python train.py --n_layer=10 --d_model=160 --n_experts=32 --experts_per_token=8 --d_expert=32 --d_shared_expert=64 --activation="geglu" --moe_layers=[0, 1, 2, 3, 4, 5, 6, 7, 8, 9] --router_score="sigmoid" --normalize_top_k=true --routed_scale=2.5 --balance_loss=0.00016 --balance_bias=true --init_std_router=0.00726 --lr_router=0.00171 --vocab_size=9529 --norm="rmsnorm" --norm_eps=1e-06 --tie_embeddings=true --optimizer="cautious_adamw" --lr=0.00168 --beta1=0.95 --beta2=0.99 --batch_tokens=65536 --seq_len=512 --train_tokens=337200000 --steps=5146 --dataset="wikipedia_en"
Below are experts of layer 7 (counted from 0) of a mixture-of-experts language model. Rows are named router (the router's row for the expert), gate (a neuron's input weights, with its number), up (a neuron's input weights, with its number), down (a neuron's output weights, with its number) and show model dimensions 0-159. Each number is 50 + 15 x the weight over its row's rms, rounded and kept within 0 to 99.
After each expert's rows: a language model's description of what the expert responds to; "comes before" lists some tokens at least twice as common just after its tokens as in all text. This comes from a sample of Wikipedia text that the model never trained on. Tokens count by the router's weight.

# expert 18
router:37 46 48 49 23 18 74 44 52 38 50 46 35 68 53 76 28 13 64 34 58 52 75 51 69 32 32 63 41 46 50 60 51 37 51 72 13 66 77 33 52 14 34 38 16 34 59 43 26 57 57 49 49 42 43 38 65 45 64 57 58 56 58 27 61 51 50 68 45 45 59 29 48 89 61 50 58 46 52 52 46 49 43 43 34 62 45 39 69 58 40 31 45 27 40 40 52 14 46 58 54 66 64 35 51 22 57 66 21 53 27 31 57 28 36 42 31 31 34 67 40 85 36 47 50 60 57 45 30 47 46 52 50 61 53 33 65 48 33 66 63 36 71 62 42 71 41 32 34 47 54 29 23 61 43 58 49 37 43 47
gate0:08 45 19 63 16 33 40 55 51 69 34 58 54 53 39 32 21 64 51 66 37 52 50 50 43 43 31 34 49 69 47 53 50 19 43 38 53 45 49 63 34 56 63 48 33 74 24 64 29 44 41 57 52 52 54 58 28 27 72 26 77 60 73 49 36 45 51 39 44 59 60 47 52 34 34 30 60 33 42 45 47 26 61 64 39 10 60 34 42 52 63 69 73 70 47 47 45 19 41 26 57 07 54 57 94 53 37 36 63 83 47 49 49 60 32 62 43 42 46 56 58 68 55 29 58 50 61 43 40 46 26 44 34 70 44 66 48 58 50 55 67 56 49 46 42 51 56 54 51 52 49 25 32 44 69 39 36 66 61 39
up0:60 59 68 37 60 68 35 54 66 64 39 70 47 36 40 33 62 25 52 58 46 41 26 71 34 55 59 34 08 44 49 41 46 83 73 41 53 50 45 24 63 41 78 68 31 48 59 58 43 29 33 59 30 40 65 40 50 43 47 68 48 30 51 56 28 37 55 59 44 61 48 65 50 67 55 73 47 61 45 40 20 50 21 17 59 69 46 60 40 87 39 23 48 47 61 77 82 68 63 50 81 29 63 65 27 63 47 65 44 41 50 57 57 38 64 57 52 62 52 54 39 58 68 59 56 42 68 61 48 56 84 59 69 65 37 64 56 44 37 35 27 42 26 51 41 48 66 44 48 47 60 56 69 44 46 45 46 37 40 91
down0:52 17 35 45 33 47 25 54 30 29 50 49 90 60 51 54 48 69 53 27 68 45 36 54 58 50 69 76 36 64 75 47 53 59 36 70 57 22 43 55 45 43 63 61 46 37 45 38 73 69 55 44 16 74 19 45 53 56 55 32 21 51 38 40 72 62 41 41 60 41 59 44 52 35 75 62 35 46 51 40 70 54 40 75 61 30 64 32 44 60 36 62 53 45 31 58 74 40 30 25 67 56 43 47 23 38 50 37 56 43 38 27 55 75 23 51 52 13 34 55 60 56 54 46 23 32 26 58 44 31 17 54 37 64 48 57 43 43 63 58 64 53 59 50 47 53 34 46 42 59 52 31 44 43 34 54 14 52 69 28
Description: Institutional head nouns
comes before: " |", " of", ".", ",", ";", ":"

# expert 4
router:59 60 43 67 57 25 58 54 42 59 58 49 17 49 37 53 48 24 60 52 58 58 59 40 51 32 39 49 26 49 67 59 80 43 55 81 48 40 49 39 27 32 45 49 34 39 54 18 47 62 47 60 44 67 37 34 61 35 45 55 57 62 66 31 52 41 62 26 45 25 51 49 65 42 53 52 71 52 58 50 54 32 47 29 48 54 44 49 49 64 76 32 59 01 38 60 36 11 50 62 44 66 43 56 59 41 30 44 44 49 56 43 51 32 52 30 33 44 47 85 61 66 57 44 58 58 48 83 26 46 61 57 62 72 38 51 48 68 64 93 52 50 88 88 40 59 44 23 31 70 55 47 36 64 28 51 36 37 56 64
gate0:59 47 61 38 29 68 43 35 57 35 56 29 65 59 29 49 64 49 34 58 58 39 72 51 29 31 45 41 26 69 46 36 27 41 49 69 64 44 44 27 47 41 41 65 38 35 58 41 53 63 36 42 59 60 59 32 19 76 46 46 38 44 12 64 37 68 57 61 69 32 32 20 40 33 56 60 32 42 72 80 90 62 56 35 66 56 36 49 37 49 70 65 40 44 47 62 44 55 69 43 44 68 46 23 40 66 46 35 00 65 57 47 42 50 34 73 67 56 54 50 36 43 42 62 24 50 43 76 40 69 43 41 41 40 63 64 62 44 45 35 38 55 52 35 54 60 71 51 45 65 60 69 46 50 08 55 38 22 40 39
up0:51 42 84 67 77 69 57 73 30 78 64 56 65 60 49 57 44 50 37 42 35 61 59 31 23 39 40 32 37 68 41 83 24 48 34 60 45 55 39 26 51 41 34 52 43 48 24 66 54 55 42 44 31 58 41 49 71 62 72 45 64 91 66 51 41 62 35 48 53 29 53 55 44 32 68 34 31 28 78 58 61 46 36 40 47 54 48 39 46 40 49 38 38 48 51 30 38 35 26 46 36 10 46 53 77 52 51 79 37 50 50 44 39 19 53 65 29 65 63 54 47 45 42 55 63 36 48 42 70 43 42 70 57 56 61 78 68 64 37 43 40 51 55 18 66 57 66 46 49 34 58 73 56 51 70 91 31 58 61 54
down0:32 42 67 58 60 56 58 48 32 51 55 37 66 47 37 45 61 67 73 46 50 37 47 29 71 37 38 45 44 70 18 64 70 49 37 43 56 39 60 52 76 42 40 60 70 42 43 35 53 47 57 47 46 28 33 45 57 57 44 74 47 30 53 57 57 54 33 72 68 77 40 49 04 45 23 47 62 24 59 69 59 65 41 54 74 69 37 36 51 34 44 63 61 53 62 82 49 41 42 66 55 51 64 40 68 30 37 36 76 75 47 70 42 48 26 30 54 60 19 07 68 60 43 36 73 48 33 33 68 77 27 65 34 34 60 33 48 52 72 52 45 29 48 58 44 53 64 48 68 38 27 35 63 52 29 39 38 57 45 37
Description: Sentence ends, codes
comes before: "\n", "-", "|", " The", "1", "2"

# expert 27
router:32 49 46 47 40 51 64 41 27 40 30 48 37 84 58 55 41 57 57 28 58 32 60 61 12 32 54 60 35 40 46 35 62 25 58 84 55 37 48 38 45 53 61 49 58 27 68 00 49 59 28 45 58 51 31 49 69 55 43 37 28 51 64 56 48 45 69 45 77 40 53 26 59 42 42 45 66 29 65 36 37 49 28 38 70 52 49 40 45 41 63 27 44 29 42 68 63 54 49 83 59 57 55 36 46 52 33 47 35 43 23 40 42 63 48 62 48 40 22 58 26 61 52 38 53 48 48 53 50 20 45 52 69 47 38 46 60 83 52 69 65 24 50 59 62 57 40 43 15 54 64 45 59 92 57 37 57 67 75 40
gate0:65 54 43 49 39 28 49 54 52 64 29 34 33 44 31 35 86 60 44 64 44 53 64 73 45 32 60 40 55 54 54 56 56 36 28 45 63 56 46 49 47 49 54 41 70 44 47 62 62 40 59 27 38 43 32 40 52 33 32 49 36 40 59 78 82 46 24 32 66 29 87 49 51 40 76 50 57 25 55 45 60 50 61 50 28 49 05 54 29 80 76 78 58 49 40 54 41 51 68 69 60 55 52 37 65 56 31 23 38 44 42 48 36 41 61 57 52 37 27 31 30 43 54 48 65 54 31 34 45 10 46 53 54 60 90 46 57 60 47 51 60 53 52 41 47 83 64 71 55 22 51 29 37 72 48 72 34 56 65 56
up0:72 25 48 42 70 43 44 47 44 49 51 15 45 40 68 60 93 56 26 65 47 41 76 23 43 40 67 60 68 51 27 46 58 72 50 76 48 56 72 72 26 32 41 54 15 41 60 31 54 39 35 20 61 84 62 42 63 76 45 42 38 45 57 51 79 59 34 28 61 51 58 42 32 47 60 55 40 58 71 36 68 63 37 64 52 19 52 56 47 64 62 43 46 39 59 38 58 62 38 41 28 40 33 49 63 46 32 42 42 43 47 56 44 36 72 49 45 48 52 73 38 61 49 37 16 40 68 36 66 31 27 61 37 54 69 55 65 40 46 32 71 46 57 41 64 61 70 26 48 51 56 69 56 47 59 32 44 34 70 78
down0:35 49 26 46 61 68 39 47 48 48 26 61 58 41 39 73 34 75 76 62 70 58 49 33 79 50 70 43 43 65 70 36 52 47 13 39 62 54 37 35 68 45 36 45 74 67 52 35 51 34 69 72 45 34 33 59 58 53 50 64 36 73 44 52 24 46 77 56 43 66 55 54 47 58 33 51 65 49 26 43 51 41 24 60 63 28 52 43 47 50 60 39 38 46 69 74 24 48 46 30 57 51 59 64 17 68 64 36 89 79 47 45 24 53 52 51 61 31 40 22 69 48 58 62 59 73 49 51 38 61 29 65 44 40 36 64 43 26 61 66 48 45 37 59 39 42 21 21 44 55 22 63 48 61 61 72 67 40 58 75
Description: Prepositions and trailing commas
comes before: " the", " a", " and", " he", " his", " which"

# expert 19
router:40 42 31 62 48 38 61 47 51 41 22 58 48 64 63 55 14 37 54 46 48 77 50 56 46 41 42 62 38 27 56 45 56 41 68 78 30 49 69 37 44 67 67 63 47 47 61 31 51 63 20 55 49 61 48 39 69 22 58 47 48 47 44 59 62 29 65 38 75 48 28 62 49 59 73 64 59 24 78 59 33 48 34 06 57 69 56 46 65 43 36 22 34 25 48 95 49 36 88 53 69 43 56 64 30 50 32 60 42 62 32 31 69 35 52 51 54 54 42 56 46 53 74 36 60 48 67 58 53 44 36 69 36 67 58 72 65 67 50 85 37 52 64 48 69 23 47 35 40 37 71 34 38 63 49 39 41 49 54 48
gate0:65 32 59 59 57 72 66 55 48 26 43 19 80 32 53 45 27 67 45 46 45 53 55 49 29 45 40 54 63 62 74 40 49 39 40 70 52 08 34 63 75 61 47 69 50 11 54 67 60 58 46 36 39 14 31 54 62 63 44 48 65 42 51 47 70 50 61 51 41 38 49 39 40 55 57 47 54 21 67 75 64 38 41 40 49 69 54 03 48 65 29 28 64 68 55 53 79 69 36 64 65 47 51 60 43 48 50 75 57 49 53 54 42 47 62 46 43 54 52 47 35 39 47 56 40 50 50 54 63 46 20 66 70 59 65 62 68 35 44 45 51 37 88 50 49 43 62 77 60 41 31 75 25 29 15 60 34 47 67 55
up0:34 69 27 38 33 33 39 49 49 75 52 66 26 60 49 69 69 34 63 55 33 63 55 72 52 41 68 35 37 37 33 64 46 71 63 42 48 81 56 40 50 30 52 24 62 81 53 38 42 36 64 65 53 78 56 40 62 57 53 55 35 63 64 55 42 24 41 45 58 57 54 44 68 56 38 52 43 72 32 25 30 58 60 65 49 39 49 79 54 42 71 75 34 33 35 44 37 36 84 47 38 47 39 34 61 52 55 24 31 43 29 48 77 42 38 62 53 28 44 63 43 57 59 33 59 34 49 43 38 51 75 36 23 51 33 30 39 43 34 57 51 56 19 51 54 69 30 29 31 45 55 21 65 61 77 28 70 65 27 38
down0:55 63 51 33 40 41 60 48 44 59 57 52 38 54 67 47 49 00 49 47 52 40 65 47 57 46 52 46 52 42 59 40 56 60 56 60 48 48 43 52 58 38 50 26 48 57 57 44 54 57 60 53 46 55 57 42 57 59 27 49 40 49 60 45 46 49 42 46 46 47 65 60 99 51 39 35 51 60 43 51 41 50 64 54 54 46 42 52 48 44 54 50 51 49 41 42 53 39 61 67 61 49 56 48 62 52 58 60 45 44 30 59 53 53 32 48 55 69 53 51 54 56 53 50 58 25 43 48 40 49 47 40 60 53 39 71 48 40 36 53 49 42 34 49 56 58 54 55 52 55 59 38 49 41 63 35 58 64 47 54
Description: Clause boundaries and pronouns
comes before: "\n", "-", " was", " The", " in", " is"

# expert 10
router:36 52 52 37 36 57 67 74 54 56 44 31 56 57 67 61 55 48 51 36 46 30 56 51 51 59 64 77 79 43 14 20 51 42 55 72 56 38 65 45 43 56 66 42 52 33 56 30 37 39 41 45 70 35 45 35 56 47 26 33 68 41 52 68 71 58 96 34 68 34 50 23 55 61 55 80 44 48 60 45 52 41 49 34 50 61 89 48 58 39 50 49 36 38 42 62 59 60 53 75 60 12 54 56 46 37 35 53 27 44 29 46 49 68 29 45 66 54 33 67 42 49 77 66 47 42 32 49 34 36 35 54 46 62 21 82 70 73 58 59 49 15 65 49 65 53 53 54 33 48 76 59 58 33 61 44 69 26 66 34
gate0:52 64 33 67 71 56 47 60 45 28 60 57 37 74 41 37 24 43 74 46 50 58 71 70 38 53 56 58 71 57 66 64 37 53 30 60 52 35 49 31 23 56 61 34 44 41 63 53 41 45 49 27 54 37 48 85 36 45 57 68 52 58 45 45 69 29 49 49 58 22 69 36 43 66 49 26 46 37 30 30 31 59 46 48 46 58 29 23 31 46 74 77 43 59 29 59 32 27 70 70 47 53 52 49 56 43 61 49 25 62 81 64 43 57 51 64 46 33 53 56 47 56 62 31 69 48 70 45 38 43 35 35 55 69 49 45 21 43 51 60 53 78 55 49 52 54 55 73 40 45 38 41 41 96 92 67 16 77 61 37
up0:29 36 32 58 41 46 42 27 66 69 34 54 33 48 44 44 31 35 53 50 64 70 35 44 22 30 38 43 30 16 72 63 65 62 65 41 42 45 72 42 50 56 54 56 30 53 60 18 63 37 39 58 33 59 55 72 69 54 45 52 48 51 51 48 32 65 24 36 18 59 47 53 43 59 56 60 52 37 52 60 39 42 42 30 39 55 53 66 62 41 46 64 37 42 58 31 72 66 48 49 46 60 62 38 51 39 28 87 72 59 27 24 87 24 36 07 76 80 62 61 41 78 48 50 49 40 43 53 37 44 64 37 72 40 51 50 46 46 57 55 45 46 50 55 38 58 27 73 34 61 32 27 53 20 30 53 69 44 23 38
down0:34 24 45 24 68 86 35 48 80 74 36 57 42 41 34 33 56 76 75 44 20 72 34 46 74 29 39 57 31 78 21 48 62 59 57 39 36 21 59 35 77 41 31 63 43 38 67 24 47 22 41 48 58 70 50 29 61 57 52 55 13 55 54 45 47 69 49 35 43 49 38 60 38 38 60 38 63 51 72 47 49 38 47 58 44 58 73 46 59 33 49 35 58 58 39 53 37 55 56 40 56 44 31 39 29 78 36 63 72 56 21 59 58 43 28 25 47 40 60 60 39 53 51 39 56 57 86 48 66 31 56 60 66 41 59 58 38 57 70 45 55 23 51 60 39 37 74 51 67 57 34 41 49 59 52 20 41 41 56 43
Description: Prepositions and verb endings
comes before: " the", " a", " to", " in", " his", " by"

# expert 20
router:33 38 46 52 05 20 38 38 51 46 40 52 58 63 65 67 44 24 55 36 57 78 48 30 39 53 52 65 36 47 42 67 57 38 47 54 01 37 51 42 57 56 76 49 50 47 60 40 40 70 62 53 36 61 36 66 68 42 50 52 49 60 84 43 55 38 77 42 80 57 66 37 51 73 38 76 76 18 55 38 44 49 25 42 48 64 52 36 55 49 53 47 67 22 45 56 56 31 49 55 77 40 51 62 74 58 70 43 41 63 31 41 72 29 33 64 51 44 41 47 30 36 37 51 43 53 46 44 45 44 41 69 46 63 50 40 53 72 27 67 57 47 85 60 90 70 37 45 44 49 52 45 50 84 44 51 65 58 47 26
gate0:45 49 72 14 40 35 59 67 55 66 39 54 61 61 58 59 30 50 54 51 55 50 42 33 40 31 48 71 49 44 40 41 59 34 44 15 45 21 62 55 65 47 63 39 41 54 58 57 72 31 23 58 55 44 64 54 50 79 33 44 60 40 62 44 55 30 44 54 44 65 41 50 40 33 79 51 58 67 35 30 60 53 56 36 53 54 47 45 49 23 59 32 60 50 29 65 24 35 47 39 70 37 21 64 45 44 28 14 60 46 58 30 75 19 45 50 20 61 64 19 60 38 27 54 65 51 61 55 49 92 33 29 41 51 49 14 61 58 37 57 56 59 54 44 54 56 56 73 53 40 71 69 31 60 58 31 77 29 70 36
up0:33 39 63 49 55 53 69 35 52 46 42 42 64 63 75 26 00 18 64 59 50 39 48 62 48 48 51 56 55 72 45 44 77 45 44 13 44 49 25 51 52 69 55 41 59 51 84 27 68 52 45 43 54 42 48 51 68 46 57 44 86 48 70 16 18 45 37 50 61 56 24 46 70 26 55 37 73 47 58 32 58 76 61 35 39 55 70 52 42 33 31 48 62 52 50 49 22 53 58 34 49 32 35 39 76 40 41 43 53 37 41 38 63 37 54 45 19 49 77 47 48 41 53 57 49 73 76 49 58 61 29 35 44 31 71 36 57 53 53 67 79 57 68 49 49 45 32 49 39 43 58 52 35 73 59 65 42 21 47 62
down0:64 33 10 46 46 71 37 52 41 48 73 56 43 43 21 59 62 25 18 46 49 68 55 40 46 61 55 60 59 55 45 43 34 65 64 67 51 45 46 56 28 15 57 38 61 56 32 60 33 45 48 42 43 43 53 65 48 35 42 49 30 66 51 70 60 53 57 42 50 72 70 46 48 76 49 35 29 41 34 55 45 27 52 65 53 21 24 17 63 61 36 50 31 45 42 39 44 43 67 38 39 33 78 68 23 49 24 43 43 46 55 80 41 50 44 87 66 60 35 34 37 42 83 42 73 43 41 25 24 31 64 58 42 44 51 44 40 41 59 48 41 44 34 29 35 51 66 37 24 65 40 63 68 29 40 46 50 62 59 80
Description: Word endings, common nouns
comes before: " of", " in", " and", ".", " to", ","

# expert 7
router:30 49 45 75 53 32 55 63 44 45 48 36 19 55 26 59 32 30 39 76 64 66 75 51 34 30 40 45 57 40 50 67 86 49 52 90 38 39 53 52 26 58 33 36 47 50 28 41 41 51 32 66 53 57 48 57 59 58 51 67 59 51 59 43 74 60 69 36 50 30 39 44 72 66 61 73 59 53 65 49 57 34 52 30 44 54 47 23 63 37 74 28 50 24 52 69 61 36 47 52 78 60 43 36 16 26 41 38 46 23 33 48 55 48 35 49 59 25 36 82 55 55 64 33 48 45 62 49 37 60 82 68 48 61 39 43 46 64 45 51 40 53 63 65 38 48 72 40 48 66 75 55 54 86 71 26 54 23 49 67
gate0:44 33 84 53 58 24 85 37 74 81 24 66 17 40 39 61 50 40 41 45 47 61 44 46 32 51 38 47 78 39 22 71 64 71 59 68 54 39 32 29 50 59 81 43 40 31 60 64 60 50 35 57 68 30 45 49 34 68 66 10 49 29 42 52 56 54 71 42 47 57 30 42 55 31 52 53 47 34 36 54 50 42 62 72 43 61 46 41 30 44 33 42 55 69 73 56 43 51 37 47 55 23 49 41 66 34 36 66 74 61 61 31 51 59 43 52 40 54 42 52 48 59 68 57 50 51 42 19 28 35 60 40 61 64 20 46 58 82 44 42 56 29 51 22 46 24 67 46 51 35 38 67 67 63 49 48 37 40 54 83
up0:54 24 44 64 41 30 63 20 15 67 46 42 51 40 50 76 59 76 33 47 59 60 44 42 40 46 56 68 52 53 53 51 64 52 62 47 68 65 49 65 41 40 68 66 44 55 65 46 87 52 19 32 67 34 63 31 61 70 53 48 51 59 35 32 30 62 75 67 55 38 37 52 21 44 39 28 23 34 44 51 64 57 45 50 47 52 45 65 40 61 44 43 45 46 36 70 16 38 64 27 21 29 64 26 43 43 33 59 44 50 66 28 57 19 54 55 48 37 49 75 63 72 67 61 70 25 34 60 25 49 69 61 54 46 52 64 61 89 34 55 57 26 75 52 34 49 53 44 48 33 42 36 63 57 40 32 68 60 64 66
down0:54 32 54 78 68 68 63 63 44 84 45 66 39 47 16 45 46 30 47 33 42 22 32 48 58 82 74 63 52 57 55 56 78 55 48 17 34 43 61 48 57 22 37 48 44 55 69 57 55 35 66 37 70 12 38 55 23 50 51 30 52 52 31 52 28 52 50 30 65 63 56 92 64 56 38 34 65 44 36 32 33 50 37 70 23 63 77 54 47 66 44 50 53 59 31 64 68 64 31 39 63 57 41 40 77 51 60 50 51 68 48 67 42 52 42 49 56 38 46 22 51 57 41 40 49 55 69 46 56 77 57 29 34 54 35 46 58 35 67 76 47 37 32 39 34 23 46 44 57 61 51 49 54 35 36 30 61 58 50 19
Description: List and heading structure
comes before: "\n", "-", "|", "The", " The", "="

# expert 5
router:45 48 42 45 56 48 44 51 78 63 65 40 63 84 45 54 53 61 58 52 46 41 56 50 28 18 66 68 31 57 45 51 59 29 74 50 51 27 51 61 28 40 54 48 27 20 53 31 45 58 49 64 51 62 22 40 62 18 51 64 68 77 62 37 58 50 27 35 63 51 63 10 64 48 74 70 60 47 47 40 38 55 59 50 32 45 52 42 49 50 44 41 60 35 33 55 44 31 52 58 57 52 40 46 76 23 42 67 42 48 39 44 79 32 36 44 43 41 43 89 19 40 33 51 62 24 46 80 27 46 39 59 71 49 36 55 77 68 35 60 68 46 90 80 47 60 52 50 19 59 53 35 54 57 70 51 32 43 52 46
gate0:44 28 67 56 40 53 47 46 52 61 32 30 44 88 59 56 32 43 70 49 63 39 53 68 24 24 27 50 35 68 07 54 66 50 74 42 38 63 51 59 18 40 56 28 86 51 52 35 13 67 34 45 40 70 60 50 48 23 57 57 70 79 57 34 50 63 44 43 52 62 56 37 27 50 61 51 42 29 39 55 72 27 53 52 56 45 65 51 51 53 51 44 46 66 87 59 63 71 63 36 44 52 70 51 69 56 70 59 47 56 56 51 60 39 41 42 63 52 49 21 78 56 31 35 12 53 66 65 41 61 51 82 41 47 49 56 46 49 70 67 48 64 77 68 60 56 34 37 27 42 43 63 59 45 55 52 65 37 51 33
up0:52 43 35 41 61 56 66 46 48 53 60 56 38 45 38 61 42 36 34 58 43 54 34 34 73 76 34 53 71 29 62 54 31 47 33 75 75 70 49 44 38 33 43 44 15 51 59 76 81 32 51 36 36 33 31 57 49 36 51 48 26 70 55 48 37 48 57 56 39 48 47 81 74 38 38 54 63 63 46 35 32 38 54 60 46 61 59 37 42 50 67 61 36 36 25 54 38 51 39 49 49 60 40 31 66 39 32 81 54 53 45 18 51 64 54 39 42 79 62 67 60 69 80 50 67 33 22 32 75 63 62 12 45 50 49 47 13 37 57 60 32 41 33 51 16 18 55 72 50 47 54 30 31 60 45 47 57 52 56 72
down0:37 22 31 63 53 31 60 49 42 52 12 54 50 52 43 38 62 31 42 50 52 23 35 59 48 47 55 35 56 48 12 74 50 48 47 83 34 63 63 42 48 66 67 66 29 45 61 14 43 58 46 66 40 63 28 61 68 53 58 52 35 44 47 69 33 44 45 49 72 46 60 38 52 51 25 43 40 32 82 55 44 49 71 78 66 53 27 41 72 48 51 18 54 73 59 48 50 50 38 66 63 41 62 43 88 37 20 59 52 58 50 39 59 73 61 34 78 70 48 33 58 55 44 42 75 49 46 42 36 48 32 73 44 37 41 41 34 61 14 52 41 47 77 38 48 47 58 53 65 27 32 33 17 47 49 53 67 50 48 45
Description: Numbers and table pipes
comes before: " |", " ", " 0", " 1", " 2", " 3"

# expert 3
router:41 69 49 34 44 29 57 44 25 70 59 35 39 81 55 53 37 73 54 73 62 27 52 40 60 23 59 64 28 28 46 30 46 44 53 60 28 51 56 53 36 62 41 42 35 45 87 28 49 53 57 49 53 67 53 53 75 45 37 62 40 70 49 37 39 58 43 46 67 42 78 38 58 75 43 55 74 69 68 46 31 59 53 44 38 55 30 60 57 20 46 51 31 27 51 80 61 35 80 77 54 51 64 38 50 41 48 77 52 57 55 39 66 43 13 34 60 24 58 67 28 34 55 41 64 51 64 59 30 34 62 57 63 35 35 51 64 48 46 79 45 39 76 80 44 44 31 63 46 35 71 26 54 66 51 31 69 40 45 62
gate0:47 34 68 64 50 23 62 55 43 48 37 22 43 65 43 55 69 62 36 46 56 30 38 42 98 39 69 54 68 73 50 43 62 49 56 70 57 54 40 72 63 65 49 49 70 64 36 55 64 39 42 61 68 41 71 37 63 42 40 62 42 13 51 39 54 16 44 71 47 73 57 62 31 43 56 90 45 45 60 69 47 40 60 51 40 68 49 58 44 61 56 46 40 42 38 75 46 55 51 49 48 24 41 83 55 45 51 40 77 61 59 64 66 43 46 59 41 84 88 49 43 36 54 48 47 53 41 27 38 28 69 86 54 67 45 62 54 47 50 68 55 59 41 46 41 64 18 47 30 55 39 61 46 79 30 67 52 24 34 33
up0:55 82 18 47 39 64 60 46 59 29 54 65 45 69 68 61 34 48 42 16 40 68 61 67 33 75 53 47 57 37 44 53 74 66 36 34 41 55 71 55 64 45 57 52 67 57 62 55 55 53 60 68 23 55 65 62 55 72 48 17 61 38 66 46 44 59 75 66 45 32 47 50 26 43 58 41 53 53 65 50 69 48 63 31 32 60 54 64 65 71 60 66 52 39 38 41 33 55 36 76 58 53 15 88 51 36 82 63 44 65 19 39 31 49 49 33 41 42 55 47 54 41 14 69 60 57 36 53 34 39 76 53 41 55 65 50 49 11 44 54 41 35 34 38 73 34 39 43 62 62 46 61 19 48 38 45 45 36 32 37
down0:34 30 64 67 61 46 60 41 52 36 87 47 46 28 58 70 48 00 64 50 47 67 46 47 63 47 67 93 38 59 44 54 31 61 37 65 38 50 54 26 31 51 51 44 43 38 52 59 71 59 59 77 58 28 56 58 59 65 10 62 43 38 54 44 49 68 62 25 60 69 56 59 79 60 64 56 30 30 53 48 47 29 46 52 44 90 62 37 71 55 46 48 42 68 49 39 49 48 46 62 43 55 44 47 41 65 32 46 47 42 55 48 36 77 54 30 29 51 14 30 42 54 49 58 48 28 38 45 34 38 58 47 59 45 62 62 59 75 58 69 25 53 52 21 41 45 61 41 33 48 61 46 27 52 68 76 37 29 81 62
Description: Word-final punctuation, table cells
comes before: "\n", " ", " The", " 0", " 1", " 2"

# expert 30
router:53 44 44 71 16 29 57 25 64 49 42 49 33 59 48 75 32 05 61 50 67 85 52 48 58 20 62 43 44 37 47 37 68 23 29 61 26 33 46 57 49 54 46 26 54 33 37 50 40 56 44 74 52 54 48 55 72 66 39 57 69 53 53 53 29 50 62 54 70 27 32 32 65 67 37 83 50 27 41 46 74 49 37 29 48 64 56 44 63 40 60 24 52 29 55 48 68 25 64 59 57 38 49 27 47 37 50 59 45 76 57 43 80 31 49 45 37 66 45 66 47 37 50 46 35 49 59 32 64 38 55 71 29 74 59 65 66 63 67 60 35 52 80 62 66 48 61 54 31 59 54 40 45 88 53 54 73 57 57 46
gate0:49 57 45 57 59 48 30 44 57 50 31 52 81 32 51 60 53 31 68 64 39 67 62 45 67 43 55 51 61 48 59 68 78 45 49 40 77 38 47 41 45 57 50 64 43 53 64 84 46 38 54 42 56 56 58 50 83 74 68 55 56 72 68 51 47 70 49 58 32 48 64 30 45 64 32 70 41 19 38 52 30 50 59 66 33 28 60 36 66 41 45 52 50 48 58 50 87 72 32 60 41 46 34 68 63 19 39 68 46 66 57 60 82 56 40 71 32 60 74 76 49 49 60 23 49 19 63 33 44 47 53 35 36 58 68 61 45 51 38 40 59 42 67 11 43 39 54 70 29 49 47 41 40 84 45 41 86 20 49 30
up0:67 41 55 40 55 60 34 30 44 57 26 57 63 67 66 43 56 58 41 63 29 41 64 42 49 57 41 36 38 78 45 46 66 90 18 53 49 50 57 28 68 47 32 46 43 24 67 43 50 81 63 66 51 60 70 33 32 33 45 56 29 47 37 29 57 61 39 52 89 48 59 47 71 36 22 42 68 28 46 67 47 61 20 66 42 66 74 65 42 58 47 52 49 60 46 52 31 41 54 71 41 54 41 39 79 42 70 67 71 69 28 84 63 42 43 43 26 44 45 30 71 62 58 62 53 39 55 45 78 64 24 43 26 52 80 52 59 47 83 62 49 52 33 54 39 79 35 61 39 61 54 33 54 51 39 51 52 40 60 42
down0:51 57 34 37 37 24 51 57 45 38 35 45 60 70 61 33 53 41 43 62 35 29 18 40 48 62 52 64 69 29 77 52 58 41 44 78 38 34 73 35 48 70 36 40 52 44 71 60 45 52 45 45 76 34 53 50 57 55 23 61 29 48 60 94 37 73 64 60 42 71 52 44 72 44 40 60 24 11 60 56 36 62 50 41 36 60 59 30 36 79 71 53 60 40 65 54 61 64 36 42 05 34 40 43 57 61 47 36 63 19 46 41 13 46 55 28 36 37 65 70 42 38 48 54 66 37 28 65 53 67 64 34 64 42 53 48 49 49 60 58 56 62 59 43 25 62 29 36 61 59 53 51 54 66 78 38 76 42 56 42
Description: Sports career nouns
comes before: " of", "|", "-", " in", " to", "ing"